From a checkpoint of a small mixture-of-experts model trained on Wikipedia: 3 picks a token.
Below are experts of layer 3 (counted from 0) of a mixture-of-experts language model. Rows are named router (the router's row for the expert), down (a neuron's output weights, with its number) and show model dimensions 0-191. Each number is 200 + 20 x the weight over its row's rms, rounded and kept within 0 to 999.
Before each expert's rows: a language model's description of what the expert responds to. This comes from a sample of Wikipedia text that the model never trained on.

# expert 9
It responds to: Common nouns for activities, sectors or facilities after an article or preposition, like development, research, support, music, construction.
router,238,209,193,172,228,204,197,204,211,193,198,180,236,205,203,187,191,195,210,201,217,208,178,201,203,170,202,189,241,200,209,198,168,197,160,191,185,235,244,243,192,196,203,197,195,169,177,182,215,180,179,233,191,155,216,201,208,185,228,181,201,220,186,232,173,212,209,209,150,199,195,204,190,183,205,210,207,197,183,183,224,189,167,169,234,178,185,167,182,195,156,170,224,192,210,222,192,210,207,204,196,210,214,232,177,213,196,181,222,169,162,211,181,229,207,190,191,168,215,178,228,195,192,211,202,199,213,220,185,184,200,182,230,234,187,202,211,241,202,206,217,187,177,219,210,172,196,198,201,186,222,196,192,223,208,144,197,188,188,159,205,201,169,204,234,193,190,202,249,212,173,182,211,191,189,201,220,207,229,217,216,210,219,205,199,184,191,241,189,208,219,187
down0,234,236,158,195,183,189,220,177,196,203,222,229,208,196,184,185,210,220,197,223,195,225,216,150,213,180,177,216,217,229,173,190,229,211,203,177,199,209,219,219,224,210,222,223,189,204,218,215,153,228,209,199,226,196,207,181,208,213,186,200,200,203,210,249,213,194,195,196,221,209,180,185,197,207,160,172,225,186,204,175,170,206,135,205,197,217,205,180,195,175,209,198,208,207,209,188,213,221,219,230,197,216,149,207,201,217,182,184,197,203,197,222,201,209,207,168,182,183,187,209,209,190,208,182,192,183,214,200,220,175,182,149,166,203,188,226,191,188,206,184,209,201,223,255,201,176,192,176,183,180,197,257,159,202,197,188,213,212,222,212,176,206,197,215,223,204,203,228,181,177,163,177,214,217,173,172,184,218,207,190,200,241,201,205,192,196,220,186,203,209,197,197
down1,196,174,185,191,204,207,226,212,210,203,164,181,219,156,222,224,173,207,203,192,197,213,201,182,219,181,197,216,202,187,186,221,236,174,159,193,212,176,197,206,190,186,199,215,216,198,175,183,212,181,150,230,209,197,211,201,215,213,202,203,200,167,237,198,196,176,208,197,206,178,183,156,188,201,190,202,227,182,215,203,209,199,176,194,179,224,173,219,211,186,204,206,219,220,163,196,208,195,197,242,222,229,153,191,178,232,211,219,210,232,218,166,180,212,195,187,176,209,199,229,201,202,248,157,196,191,187,195,200,204,183,153,229,240,223,179,194,226,219,154,206,245,218,214,197,212,187,254,202,200,198,197,174,191,201,229,202,175,237,200,202,190,228,207,184,197,232,188,207,200,183,211,186,204,190,180,216,225,189,212,183,211,166,212,201,198,208,175,192,197,173,204
down2,192,202,183,194,191,225,205,237,211,209,208,197,224,207,191,189,200,232,202,235,172,175,200,163,225,215,211,205,188,213,204,205,190,208,196,201,224,186,211,183,215,221,215,218,221,203,214,214,204,198,191,256,214,205,169,205,183,192,246,195,187,181,223,200,212,178,182,179,191,185,217,182,221,173,196,197,163,200,198,203,211,201,184,193,207,170,167,203,171,205,182,164,224,164,201,214,166,206,219,223,189,175,246,154,221,229,166,222,234,185,184,198,170,220,229,213,232,224,192,190,195,198,188,206,180,206,189,192,201,174,149,172,155,242,206,158,188,216,219,223,198,221,174,202,204,200,207,205,200,167,206,194,182,194,217,190,210,229,213,200,184,235,186,208,217,169,204,219,211,186,209,226,187,187,197,176,194,200,212,214,154,197,228,195,192,206,223,213,208,199,217,245
down3,197,190,197,151,219,191,181,189,183,209,260,177,216,213,174,182,190,178,206,210,202,202,214,223,208,181,219,205,188,181,199,244,191,211,208,223,184,190,198,206,195,182,207,228,210,204,200,204,190,189,230,249,197,179,181,222,199,194,217,232,218,198,180,174,210,173,174,195,185,209,189,197,222,232,191,168,186,220,211,191,211,204,201,189,174,202,212,235,209,223,228,176,171,187,204,176,202,195,171,203,194,150,208,206,208,174,191,212,214,248,220,186,215,179,187,195,203,190,213,194,207,201,171,187,192,213,209,207,193,231,212,213,193,198,187,164,205,199,196,203,187,218,211,159,189,186,210,219,250,166,213,217,233,206,184,203,178,200,226,197,220,213,203,192,176,186,224,216,196,209,251,214,209,132,193,204,204,215,172,201,204,221,236,182,165,171,193,216,219,188,167,241
down4,190,193,194,166,227,187,171,190,200,214,143,204,206,202,214,148,187,203,183,189,187,205,178,217,166,182,188,201,216,226,212,227,195,218,219,194,210,192,196,152,200,233,205,205,190,188,176,206,196,195,216,247,209,193,174,201,206,217,209,201,187,195,246,217,184,206,242,215,207,230,201,213,200,166,216,170,173,233,192,184,175,215,175,197,226,235,180,177,176,208,203,212,155,176,220,212,191,188,177,202,159,214,220,183,204,196,197,179,176,200,159,204,194,215,186,207,206,196,185,212,165,218,207,220,205,173,223,229,200,210,218,199,204,187,220,177,224,214,234,204,216,184,207,191,179,190,233,215,211,199,197,172,193,186,237,190,221,213,213,213,181,206,199,180,205,193,195,163,187,185,212,189,166,236,236,186,185,222,245,219,178,195,234,185,194,206,214,227,216,222,192,219
down5,217,186,227,182,140,207,196,209,203,202,191,188,191,202,212,228,181,238,197,208,222,222,230,212,206,200,211,196,211,188,183,193,189,197,175,178,207,211,219,185,197,203,228,201,224,178,212,210,226,198,180,146,189,187,214,169,201,197,192,186,183,176,214,175,204,241,204,188,202,162,200,202,212,222,158,199,188,199,227,198,252,196,209,240,199,199,219,188,197,234,220,178,220,219,147,200,221,186,199,162,179,192,185,203,207,187,212,202,201,235,189,185,213,210,225,161,189,232,171,178,230,220,200,208,198,195,206,211,236,221,209,183,190,227,200,216,194,198,191,183,188,188,188,241,168,183,172,233,194,192,195,191,197,225,212,190,196,164,173,225,236,233,212,226,196,220,207,198,182,181,165,212,196,176,194,227,193,156,201,177,234,171,191,221,205,216,183,182,203,190,210,209
down6,209,187,224,198,212,186,207,216,157,190,223,221,230,215,205,202,206,197,202,222,236,211,186,217,198,183,188,179,222,198,206,221,213,216,209,198,178,215,180,181,214,235,198,206,189,197,196,222,207,193,196,187,216,184,190,213,200,207,220,207,178,224,188,211,188,214,190,191,197,228,201,168,228,234,172,214,238,238,198,172,211,185,166,191,199,204,182,191,184,226,204,186,205,225,218,209,220,171,243,205,239,215,170,210,243,206,256,168,185,173,168,207,180,192,217,149,175,198,233,221,203,154,175,223,197,154,231,184,189,167,199,214,178,177,191,185,195,205,172,163,229,211,168,213,197,195,194,210,202,203,219,206,162,212,200,200,192,207,197,184,199,186,174,191,193,188,207,223,234,199,205,197,167,196,219,216,219,164,194,202,200,166,185,199,199,197,157,229,227,209,197,206
down7,177,194,170,238,206,212,178,177,178,181,220,204,191,188,212,246,220,238,199,191,231,189,222,174,212,197,213,237,178,198,198,198,202,218,195,217,196,190,200,191,211,187,203,219,210,214,199,206,243,219,221,183,214,232,224,208,196,218,167,181,183,187,227,208,163,227,186,181,230,185,221,212,179,237,195,246,193,203,155,207,189,170,179,207,201,202,196,200,200,157,197,242,178,178,174,194,214,202,217,171,193,200,187,183,196,186,191,183,213,197,184,185,216,196,183,202,243,211,170,165,230,225,182,230,180,221,207,204,187,227,216,204,196,193,199,221,182,181,196,172,222,191,182,189,228,215,202,224,212,169,193,188,195,198,204,208,184,175,147,219,199,166,206,162,217,195,248,184,195,205,224,191,237,199,184,214,172,199,232,177,201,190,209,207,178,231,208,195,180,218,209,210
down8,214,195,176,180,218,198,175,173,179,208,209,194,188,204,214,217,208,171,207,210,188,224,176,203,203,174,221,193,198,226,208,249,198,183,180,179,226,210,140,180,230,205,185,199,204,225,235,228,242,184,205,179,157,176,160,215,192,188,219,212,209,185,180,192,190,197,226,188,176,202,216,209,189,167,221,179,159,183,187,192,212,193,185,194,239,211,222,209,225,191,169,212,192,171,194,204,172,195,222,215,212,199,190,185,208,203,223,198,164,188,223,242,202,211,185,186,194,223,196,187,214,210,202,224,218,241,165,187,200,161,196,211,241,199,202,213,205,188,218,163,218,223,161,259,190,248,189,217,192,205,223,210,216,192,183,209,213,187,197,198,191,218,229,191,193,190,210,206,185,169,202,186,188,197,204,186,217,214,183,194,223,224,211,207,191,183,183,221,197,174,161,200
down9,198,202,195,182,208,193,195,190,178,163,225,207,185,223,236,182,194,207,221,195,223,195,171,201,205,197,186,240,164,191,214,208,231,216,191,188,225,213,203,195,244,185,200,204,217,197,193,191,182,222,199,194,176,200,181,180,217,216,223,254,163,176,198,210,200,226,208,165,215,214,208,213,199,195,209,190,181,241,221,184,197,179,173,208,208,214,206,171,169,170,237,208,199,212,185,180,177,229,210,216,191,198,166,173,173,193,200,203,208,185,210,178,176,215,202,151,195,200,242,190,202,184,202,189,218,196,221,193,180,188,199,230,247,183,207,241,185,182,220,181,161,191,173,220,183,207,211,225,187,198,159,177,189,190,190,233,189,182,213,161,215,199,192,225,191,187,181,191,214,199,219,199,264,209,185,204,181,190,204,237,184,203,171,201,207,200,217,211,235,226,221,191
down10,226,233,193,208,202,180,219,202,193,211,161,249,195,190,166,220,202,195,224,167,205,186,204,186,209,202,213,185,209,216,195,226,220,187,226,201,207,186,190,175,224,212,237,217,215,222,183,221,167,195,184,232,213,172,200,170,213,205,179,193,230,229,203,209,231,206,202,201,180,172,252,207,197,196,199,165,196,210,204,209,180,226,200,189,214,217,202,207,232,178,233,206,210,172,188,171,164,201,192,178,201,162,184,177,186,219,221,231,199,194,173,196,191,256,180,199,213,200,217,201,198,206,201,181,194,192,157,206,237,158,226,224,185,223,188,195,167,188,206,220,166,178,214,215,195,225,161,204,214,206,201,180,190,181,235,220,196,196,189,234,190,209,198,196,195,214,182,167,174,194,202,200,245,197,171,228,198,172,189,221,203,209,195,208,175,178,235,194,198,190,208,180

# expert 32
It responds to: Nouns and adjectives right after a or the in counting phrases, such as population, family, number, group, part of, with a population of.
router,218,224,193,207,209,213,193,179,195,174,187,198,201,219,171,172,169,228,214,175,220,207,215,186,180,146,227,203,212,198,199,191,182,195,170,195,180,247,211,258,205,176,193,207,215,161,177,197,218,179,197,236,193,187,204,212,212,190,215,170,185,228,226,224,198,213,184,216,203,207,219,196,185,210,200,228,201,199,181,167,223,189,180,170,191,224,185,189,191,199,186,200,223,218,178,222,183,221,205,205,206,229,174,229,198,220,217,163,205,168,159,211,210,235,191,185,217,152,221,204,242,217,200,192,207,210,212,226,190,198,206,191,223,218,199,192,205,223,198,197,221,193,170,207,196,167,220,217,191,156,216,204,202,226,205,186,212,154,152,202,226,198,174,202,227,193,185,195,211,212,160,195,209,206,175,206,208,195,189,205,219,189,206,186,211,199,189,259,188,188,187,229
down1,214,204,191,196,215,201,161,211,227,218,196,212,204,228,203,186,185,196,189,171,184,236,211,211,211,226,188,206,165,207,155,200,202,185,198,203,242,199,187,190,189,175,216,204,178,191,205,230,196,220,200,209,208,200,216,217,217,206,169,216,204,154,188,216,191,219,238,228,206,183,200,199,225,188,169,204,201,208,210,168,209,209,202,200,225,215,208,192,166,208,231,201,174,213,195,190,205,236,208,200,176,179,204,170,175,162,218,200,195,226,168,186,216,211,199,200,143,193,198,209,207,203,218,197,180,204,202,181,189,199,202,198,258,183,208,190,227,214,155,206,220,204,216,222,187,200,145,206,215,206,196,212,209,191,217,205,189,161,223,152,200,208,189,198,186,178,156,209,196,222,225,238,202,166,199,199,199,200,216,248,219,205,165,232,228,184,224,159,182,213,206,189
down2,211,180,206,175,170,225,197,166,189,203,195,210,220,176,195,198,195,183,182,204,222,217,206,175,191,203,207,189,194,207,188,191,167,163,209,207,214,189,210,217,173,179,196,242,223,200,177,174,205,217,208,186,184,230,240,212,206,202,206,207,212,200,225,222,169,199,214,219,234,174,214,237,200,191,191,218,182,206,201,193,185,210,176,197,207,199,222,230,149,196,194,184,187,175,180,232,169,197,179,235,197,166,190,229,202,201,209,178,206,213,182,210,158,197,172,211,191,225,235,189,175,229,202,214,200,233,211,180,209,215,201,195,198,220,211,170,205,187,194,195,167,156,181,192,202,210,195,196,233,184,173,207,203,140,187,211,221,222,178,197,197,182,229,242,215,203,259,177,210,240,204,234,201,177,194,233,183,223,213,195,198,228,205,223,218,193,196,193,210,188,178,224
down3,189,203,204,198,197,192,218,195,179,200,216,195,180,208,193,203,206,202,201,198,222,212,211,264,223,174,207,193,216,138,213,207,189,192,186,200,244,229,174,213,199,176,180,181,173,202,231,175,259,209,237,181,185,218,216,172,193,192,192,173,188,196,185,175,217,196,206,208,196,179,209,195,190,192,209,185,242,188,215,186,202,188,192,184,177,201,209,217,256,195,208,221,223,210,196,216,199,210,185,183,201,181,167,209,160,172,187,223,163,205,215,165,232,184,159,191,192,186,207,199,197,224,226,208,239,195,214,162,216,200,190,186,235,199,185,219,206,218,197,203,214,205,205,213,190,202,209,242,204,214,163,233,178,222,174,222,204,175,207,207,213,181,198,208,225,192,227,242,240,219,180,153,177,195,193,210,204,205,178,202,181,220,196,200,191,192,175,213,191,188,202,198
down4,242,181,199,223,211,206,196,252,184,203,203,187,203,187,225,198,177,217,182,197,229,189,202,197,193,189,166,217,222,256,177,212,200,187,175,124,203,206,196,173,238,220,175,195,183,190,190,184,194,211,168,202,175,166,203,198,197,230,187,185,207,192,195,195,208,207,189,186,155,208,224,211,201,178,248,220,243,191,168,234,208,204,223,220,225,210,205,196,222,186,192,225,221,230,196,207,200,218,207,203,199,198,166,205,199,207,194,220,207,177,189,214,215,203,175,202,202,223,145,166,195,207,226,185,219,233,181,198,193,188,188,196,208,222,206,189,199,170,215,172,196,183,189,185,201,218,194,188,213,198,179,224,188,208,237,179,199,168,217,194,206,191,229,203,220,199,179,175,165,217,216,199,176,206,207,181,173,211,237,182,190,205,220,217,208,180,174,227,235,208,197,184
down5,177,205,168,214,232,225,182,177,179,175,222,196,191,177,237,209,189,181,244,190,206,184,198,217,199,206,209,201,210,187,203,189,215,227,182,205,200,208,213,178,199,188,223,217,229,190,194,218,184,185,222,215,189,234,216,204,172,186,186,203,184,159,217,220,184,155,201,191,172,219,258,215,187,212,208,195,166,207,224,212,193,232,187,211,218,207,230,179,199,212,227,225,203,228,210,221,145,200,214,172,208,205,238,200,197,194,212,182,228,197,156,179,197,204,176,175,178,203,175,155,207,203,215,184,200,200,216,182,189,188,214,222,189,164,224,222,230,204,183,206,214,177,163,203,217,236,161,190,210,183,200,175,193,205,229,183,197,211,169,232,163,238,196,198,175,187,173,214,225,170,207,211,192,202,214,204,202,203,176,224,225,170,197,193,215,219,207,189,203,200,198,192
down6,224,206,214,228,196,189,199,191,230,211,203,176,203,208,193,211,191,228,178,196,248,204,197,186,165,172,177,205,232,207,196,227,178,199,186,192,196,219,189,188,208,193,153,191,218,217,207,214,209,209,191,216,199,178,198,207,186,182,234,196,194,190,182,164,212,250,237,175,201,183,216,193,205,155,183,232,189,189,207,194,188,199,164,211,220,220,203,218,184,218,207,206,212,205,206,174,201,190,193,176,216,226,174,224,216,191,211,207,131,212,172,191,212,208,214,220,196,188,164,210,203,195,213,223,200,218,169,209,175,221,188,180,213,208,197,235,189,173,196,169,198,203,173,227,180,192,201,171,203,184,187,206,199,195,242,209,195,175,216,186,220,231,225,162,200,184,203,188,211,176,228,190,205,207,199,206,194,235,186,202,264,199,179,146,189,207,218,242,215,200,200,170
down7,191,161,202,219,207,221,230,196,192,169,237,200,194,159,204,191,178,208,196,207,213,201,215,211,213,142,210,198,165,179,194,193,198,208,155,218,199,199,223,210,165,220,193,192,186,179,204,237,191,173,214,200,209,222,223,190,216,184,177,224,183,217,197,161,203,205,184,246,185,194,198,222,221,212,175,221,207,175,180,189,214,206,194,175,246,202,198,216,219,186,192,187,176,202,231,205,190,228,183,225,184,224,185,211,209,198,191,199,223,217,185,197,209,206,159,223,156,226,196,181,227,221,213,200,213,227,201,208,222,233,185,212,222,205,216,207,205,208,224,204,212,201,206,234,184,210,217,214,200,202,187,154,197,187,165,208,217,175,197,188,186,161,196,151,209,224,221,215,197,211,231,197,219,166,193,236,197,228,190,162,220,180,228,181,191,198,171,221,177,183,192,187
down8,220,195,209,204,208,179,178,203,210,171,217,198,199,224,207,194,168,188,232,168,195,204,188,181,185,249,207,217,210,243,230,228,212,174,195,169,157,219,226,230,181,248,187,196,185,225,214,218,227,204,175,221,218,186,200,208,175,245,204,218,209,197,235,165,178,167,213,189,170,192,171,193,181,205,181,163,225,168,196,190,192,210,183,184,199,213,197,214,204,190,193,183,202,167,219,201,167,240,193,200,185,178,211,221,202,187,174,227,198,195,209,207,194,183,226,201,215,209,193,200,191,190,221,210,197,202,194,226,200,203,190,191,219,200,192,180,194,196,184,209,189,232,223,195,199,214,215,173,179,190,207,218,217,178,214,221,176,223,244,204,188,176,202,177,206,177,195,159,195,197,192,215,208,215,216,189,242,216,227,226,201,220,223,179,212,161,242,176,160,179,168,218
down9,169,236,214,215,186,196,210,168,164,239,224,211,193,208,224,151,237,189,249,191,193,215,191,173,186,207,197,200,171,226,207,190,174,200,158,193,209,204,225,197,206,175,193,168,188,193,182,221,189,215,161,171,224,214,199,172,210,175,205,169,188,176,217,238,181,191,206,212,198,228,182,157,196,176,172,189,191,204,198,197,181,176,176,207,169,234,216,167,201,204,208,209,200,198,199,195,175,213,190,182,195,188,214,250,206,200,183,190,173,197,203,223,238,213,200,199,189,222,204,201,162,227,235,230,196,223,215,206,191,213,231,216,193,186,194,170,212,240,222,198,220,208,219,211,225,204,215,179,167,197,194,227,206,193,211,170,216,178,189,178,191,166,192,221,179,207,163,192,234,204,207,238,218,224,194,198,186,202,205,225,212,215,205,190,212,180,214,212,205,208,203,188
down10,225,218,193,229,199,221,185,221,209,212,203,221,229,247,171,169,216,225,200,167,223,174,201,208,194,209,216,214,205,208,190,206,161,161,182,209,182,206,202,196,152,156,206,220,218,158,172,234,222,186,198,175,164,193,191,215,209,180,240,226,199,172,191,181,215,200,203,200,191,197,201,218,182,204,189,200,186,187,189,164,215,172,205,179,210,210,229,214,201,185,198,224,173,197,215,181,201,212,172,189,203,186,181,196,227,207,224,201,169,204,213,157,212,205,233,212,202,210,216,205,221,244,223,205,179,211,210,211,219,189,190,198,198,220,204,201,217,186,177,197,186,221,217,180,210,203,219,162,213,160,168,179,207,194,221,206,171,199,219,199,212,226,209,213,217,191,215,207,179,198,198,171,204,157,163,253,191,193,188,216,192,233,250,193,194,182,184,167,219,190,198,199
down11,211,193,147,201,174,222,210,192,185,171,220,207,153,176,253,187,223,194,191,201,138,198,190,204,196,214,182,223,198,189,180,199,193,201,184,200,191,220,224,259,234,216,216,206,205,198,184,222,188,196,201,212,153,223,184,181,200,185,178,221,158,191,189,216,228,189,186,205,216,200,211,201,189,197,220,192,206,216,206,199,188,229,218,223,202,212,173,207,170,179,231,188,189,205,227,210,193,203,185,220,201,209,214,201,184,157,175,223,197,147,227,196,191,177,183,206,190,213,216,184,174,210,214,186,178,166,197,207,213,213,208,233,245,174,216,216,244,211,205,202,228,163,175,196,205,219,220,193,181,250,172,244,198,209,208,202,198,202,208,206,217,221,201,195,224,225,192,199,211,174,168,205,220,188,188,176,212,182,181,197,216,199,199,205,197,208,191,185,178,184,205,200

# expert 30
It responds to: The word one, especially the endings of none and "one of", plus measurement and counting words such as miles, square, cubic, letter, number, E coordinates.
router,215,212,168,194,197,194,195,185,218,183,175,209,196,210,195,182,174,229,210,182,221,189,204,195,186,143,231,177,219,180,217,206,222,202,166,176,183,242,245,240,185,226,183,221,214,161,190,201,216,161,193,203,190,167,197,215,229,204,240,164,177,185,190,192,200,217,184,194,161,200,195,212,220,215,227,202,189,204,187,152,213,204,179,196,175,198,207,196,232,176,183,174,219,190,156,194,191,190,205,193,198,229,192,231,205,194,189,178,205,196,200,197,194,224,211,184,204,163,215,212,234,205,209,192,196,210,221,226,195,186,196,201,218,222,178,206,213,251,190,174,199,228,179,209,173,153,174,193,206,154,208,208,189,212,233,175,207,178,206,173,183,227,173,231,208,210,178,209,200,177,200,187,191,184,188,179,204,168,222,188,189,196,218,201,185,195,189,233,198,222,215,195
down0,245,188,194,207,242,205,219,202,196,166,183,214,224,198,186,214,225,183,202,224,200,196,216,186,232,185,208,183,198,213,176,175,201,171,226,220,243,193,203,188,178,233,186,203,190,211,201,174,181,197,171,186,208,185,204,175,203,184,221,199,190,149,205,223,215,192,168,192,165,217,211,182,210,175,202,179,188,193,153,199,242,225,193,161,214,215,204,214,226,183,140,211,189,204,246,195,179,191,153,186,230,198,213,199,209,199,194,207,226,193,179,205,196,201,228,200,192,207,204,203,220,187,210,198,194,228,207,201,207,185,226,201,220,202,189,186,199,197,181,217,185,201,194,219,202,199,193,226,198,208,175,209,207,187,200,211,201,175,224,208,204,166,170,211,211,228,242,173,247,228,226,186,187,177,168,193,219,198,199,243,247,189,194,229,178,186,175,211,223,191,188,174
down1,212,202,227,226,176,205,186,201,194,198,218,212,200,160,242,213,219,197,209,216,151,195,188,167,228,217,216,193,203,234,259,191,176,195,218,188,189,166,206,207,194,209,192,203,216,191,187,200,181,210,193,211,216,231,174,213,243,173,180,209,187,181,201,160,195,176,166,181,193,204,209,218,194,187,169,197,203,218,226,235,185,211,213,203,164,177,166,203,174,190,208,202,190,191,235,226,202,226,203,170,160,221,214,187,199,195,189,220,227,173,179,230,189,208,196,218,249,184,191,223,206,202,202,223,228,175,204,222,178,192,171,189,187,224,161,211,227,202,208,217,219,229,231,208,219,171,230,197,166,171,214,216,197,184,190,199,221,204,197,190,206,194,198,189,209,207,217,171,192,195,214,203,163,200,182,184,197,157,201,187,187,199,193,188,224,206,183,181,170,174,212,231
down2,206,217,215,188,197,168,195,207,204,188,178,196,172,217,199,176,191,196,166,217,181,181,235,196,191,203,229,232,210,213,207,191,194,159,212,199,217,239,179,186,237,243,205,205,197,178,212,203,202,188,208,245,187,236,185,173,216,184,159,181,185,201,197,193,223,223,228,201,202,188,230,258,206,177,215,204,202,231,210,182,206,201,209,191,181,181,222,197,163,203,178,196,219,225,206,179,204,222,232,207,198,207,217,227,181,195,247,161,204,219,200,181,187,205,185,175,222,188,180,221,187,165,196,198,209,192,152,234,207,171,211,195,213,200,186,231,197,203,221,211,167,158,221,178,207,197,210,188,213,166,195,201,216,187,172,209,182,171,195,233,194,234,218,182,205,181,204,190,225,204,201,200,200,184,197,174,244,199,203,181,179,185,203,208,157,187,177,195,207,230,193,220
down3,204,162,178,251,259,214,191,204,201,172,188,208,202,219,214,231,180,209,241,168,200,230,195,212,228,221,227,210,195,221,180,163,180,204,241,174,201,230,191,167,193,220,224,222,209,209,186,164,217,182,212,205,195,198,221,213,220,180,177,214,196,192,239,210,190,192,212,159,204,203,201,196,177,173,187,214,199,190,176,225,179,202,159,205,196,242,217,203,181,207,183,242,165,198,196,204,195,200,202,208,193,183,210,209,191,176,201,230,223,156,173,205,186,223,247,193,180,204,208,181,237,202,182,232,237,216,172,192,190,199,204,214,209,187,221,233,211,196,184,181,206,174,185,203,209,227,193,208,205,194,211,200,212,197,195,210,170,210,222,185,182,198,209,175,194,197,190,187,207,181,196,187,185,150,185,201,194,189,186,244,170,179,198,197,211,187,207,223,170,181,190,212
down4,200,186,211,192,194,190,185,224,198,219,207,205,204,186,219,172,169,243,203,201,202,244,267,196,185,189,178,207,215,238,193,222,184,170,197,224,198,200,208,192,224,186,181,206,194,235,191,179,144,210,190,191,166,192,223,211,185,195,207,215,210,209,230,164,219,190,223,216,200,201,219,208,181,210,239,194,227,170,239,178,190,200,187,215,195,192,186,246,201,200,215,182,193,219,191,162,216,224,190,153,194,185,237,213,208,189,193,191,203,227,176,202,198,201,221,190,227,217,232,214,201,205,194,153,218,209,167,201,245,201,168,174,193,210,212,213,228,221,203,216,217,220,191,194,169,194,164,175,203,195,192,162,212,222,186,196,212,196,192,218,217,167,186,170,208,191,180,209,216,180,205,197,190,173,195,211,192,218,223,191,198,214,155,184,211,206,195,171,173,196,203,212
down5,191,181,200,188,156,206,191,205,196,206,192,210,187,185,189,228,175,231,201,175,219,199,198,200,234,195,226,182,209,187,205,198,229,192,185,193,211,200,194,198,198,170,218,188,210,196,189,179,206,219,214,171,202,186,253,153,217,158,191,168,222,244,210,192,192,218,226,176,222,198,221,184,161,199,197,180,222,229,169,202,219,205,200,243,201,182,182,200,173,208,173,223,190,210,164,189,231,218,198,207,247,214,161,208,231,186,196,208,230,230,201,183,218,202,231,186,220,214,180,193,210,175,195,183,204,211,200,202,206,197,182,214,172,181,232,204,189,180,170,192,184,190,227,202,185,186,200,193,194,181,175,232,216,214,250,169,228,197,189,216,244,196,176,226,188,216,192,211,206,200,195,182,209,198,223,226,180,192,197,203,239,195,190,209,168,173,184,204,161,198,233,182
down6,199,203,209,184,212,208,211,229,207,193,211,218,184,202,209,138,210,206,177,183,175,226,216,206,179,218,160,212,175,204,235,194,219,208,211,208,236,205,181,186,186,206,194,186,186,207,179,171,228,177,165,229,241,188,211,210,202,206,177,203,217,215,230,186,180,223,191,188,185,203,223,177,215,204,175,168,160,199,208,198,146,198,209,228,210,223,155,211,191,179,178,210,188,198,214,182,214,212,221,195,139,171,177,212,238,199,191,217,236,204,167,203,166,175,211,207,237,190,177,216,201,180,165,180,171,205,198,197,164,203,226,198,211,221,216,215,200,205,210,195,198,195,210,203,206,210,204,212,203,209,204,205,216,199,203,208,213,258,222,180,165,197,232,209,210,182,186,180,231,195,205,196,170,197,196,209,195,203,212,205,219,198,195,216,181,200,241,163,221,172,217,209
down7,156,201,194,188,172,223,205,185,217,203,210,203,208,204,207,188,237,227,185,241,209,211,197,162,190,224,197,173,205,189,223,197,214,206,204,183,225,215,171,194,194,241,189,220,190,231,212,232,233,250,179,187,163,200,193,192,169,200,211,182,180,178,245,176,197,154,234,173,198,206,210,198,204,188,215,176,226,211,200,211,189,238,213,209,199,177,181,166,213,209,198,202,166,196,232,202,214,214,241,197,174,175,215,211,173,200,198,180,189,197,218,203,204,217,195,223,203,237,168,192,184,220,205,198,206,188,226,209,225,182,164,200,231,195,176,182,208,209,185,208,186,244,181,215,230,201,204,178,195,173,179,206,202,183,213,188,207,193,201,215,171,173,217,189,225,201,207,160,202,220,176,250,204,180,202,196,191,161,195,232,224,191,211,229,194,214,205,176,183,203,198,218
down8,222,195,183,231,202,199,202,187,192,211,213,225,197,198,213,231,202,198,211,201,202,201,180,171,166,194,195,185,201,232,193,262,225,206,161,191,183,228,169,232,181,209,178,213,228,192,187,165,212,199,171,223,198,221,205,170,201,182,167,206,189,193,200,204,202,239,220,210,225,216,164,216,172,201,175,221,196,176,218,181,190,224,184,196,186,146,206,163,199,209,212,181,216,205,231,208,200,200,210,206,198,212,173,223,220,209,199,196,206,156,175,190,192,181,218,204,211,169,216,162,221,214,197,215,178,186,189,224,203,180,217,174,173,193,205,168,211,224,193,178,165,181,212,179,177,187,194,209,213,205,215,199,202,215,165,185,208,234,200,204,205,214,206,236,196,212,258,185,194,171,225,235,199,226,217,208,217,195,212,187,147,206,198,183,171,197,229,215,196,207,189,224
down9,223,186,191,204,192,190,146,194,189,185,144,220,169,211,198,179,177,181,210,210,221,156,184,216,227,211,194,216,216,224,193,209,202,151,211,175,206,177,222,180,189,235,180,204,157,155,200,246,220,177,158,215,238,207,212,189,235,203,197,201,213,209,218,206,224,201,199,203,201,170,190,186,208,201,210,203,201,201,232,185,212,196,204,188,217,195,219,168,166,180,135,234,209,194,184,205,178,225,200,215,192,228,196,179,195,191,194,200,173,212,190,202,201,222,215,173,213,212,184,226,186,211,213,203,208,208,196,195,224,216,179,188,227,217,189,195,199,216,204,191,226,208,182,221,223,193,195,227,214,185,141,216,202,211,221,239,220,200,192,196,188,200,213,210,226,218,201,200,203,214,182,165,174,196,194,207,204,214,210,190,242,188,192,213,172,205,185,179,169,218,174,205
down10,194,258,174,235,217,163,177,213,220,162,204,177,196,173,191,182,181,186,236,208,217,214,191,213,199,218,193,189,195,160,175,171,188,198,186,195,184,198,198,199,193,174,207,196,226,225,156,201,206,210,198,189,217,219,216,195,177,205,220,204,211,215,186,201,183,196,199,209,170,182,198,192,225,204,186,169,213,229,188,212,211,217,199,223,216,221,192,238,176,201,230,190,226,180,208,227,212,228,206,229,208,210,171,212,193,215,186,235,171,199,214,172,189,236,214,209,181,151,217,227,189,197,161,163,215,174,196,208,216,155,157,185,196,186,216,219,169,203,232,192,178,212,199,206,226,186,209,187,214,177,191,201,207,227,191,238,214,183,215,184,194,198,151,218,187,203,182,205,207,189,185,212,201,208,206,235,210,175,218,192,220,213,202,223,223,238,222,183,177,229,190,212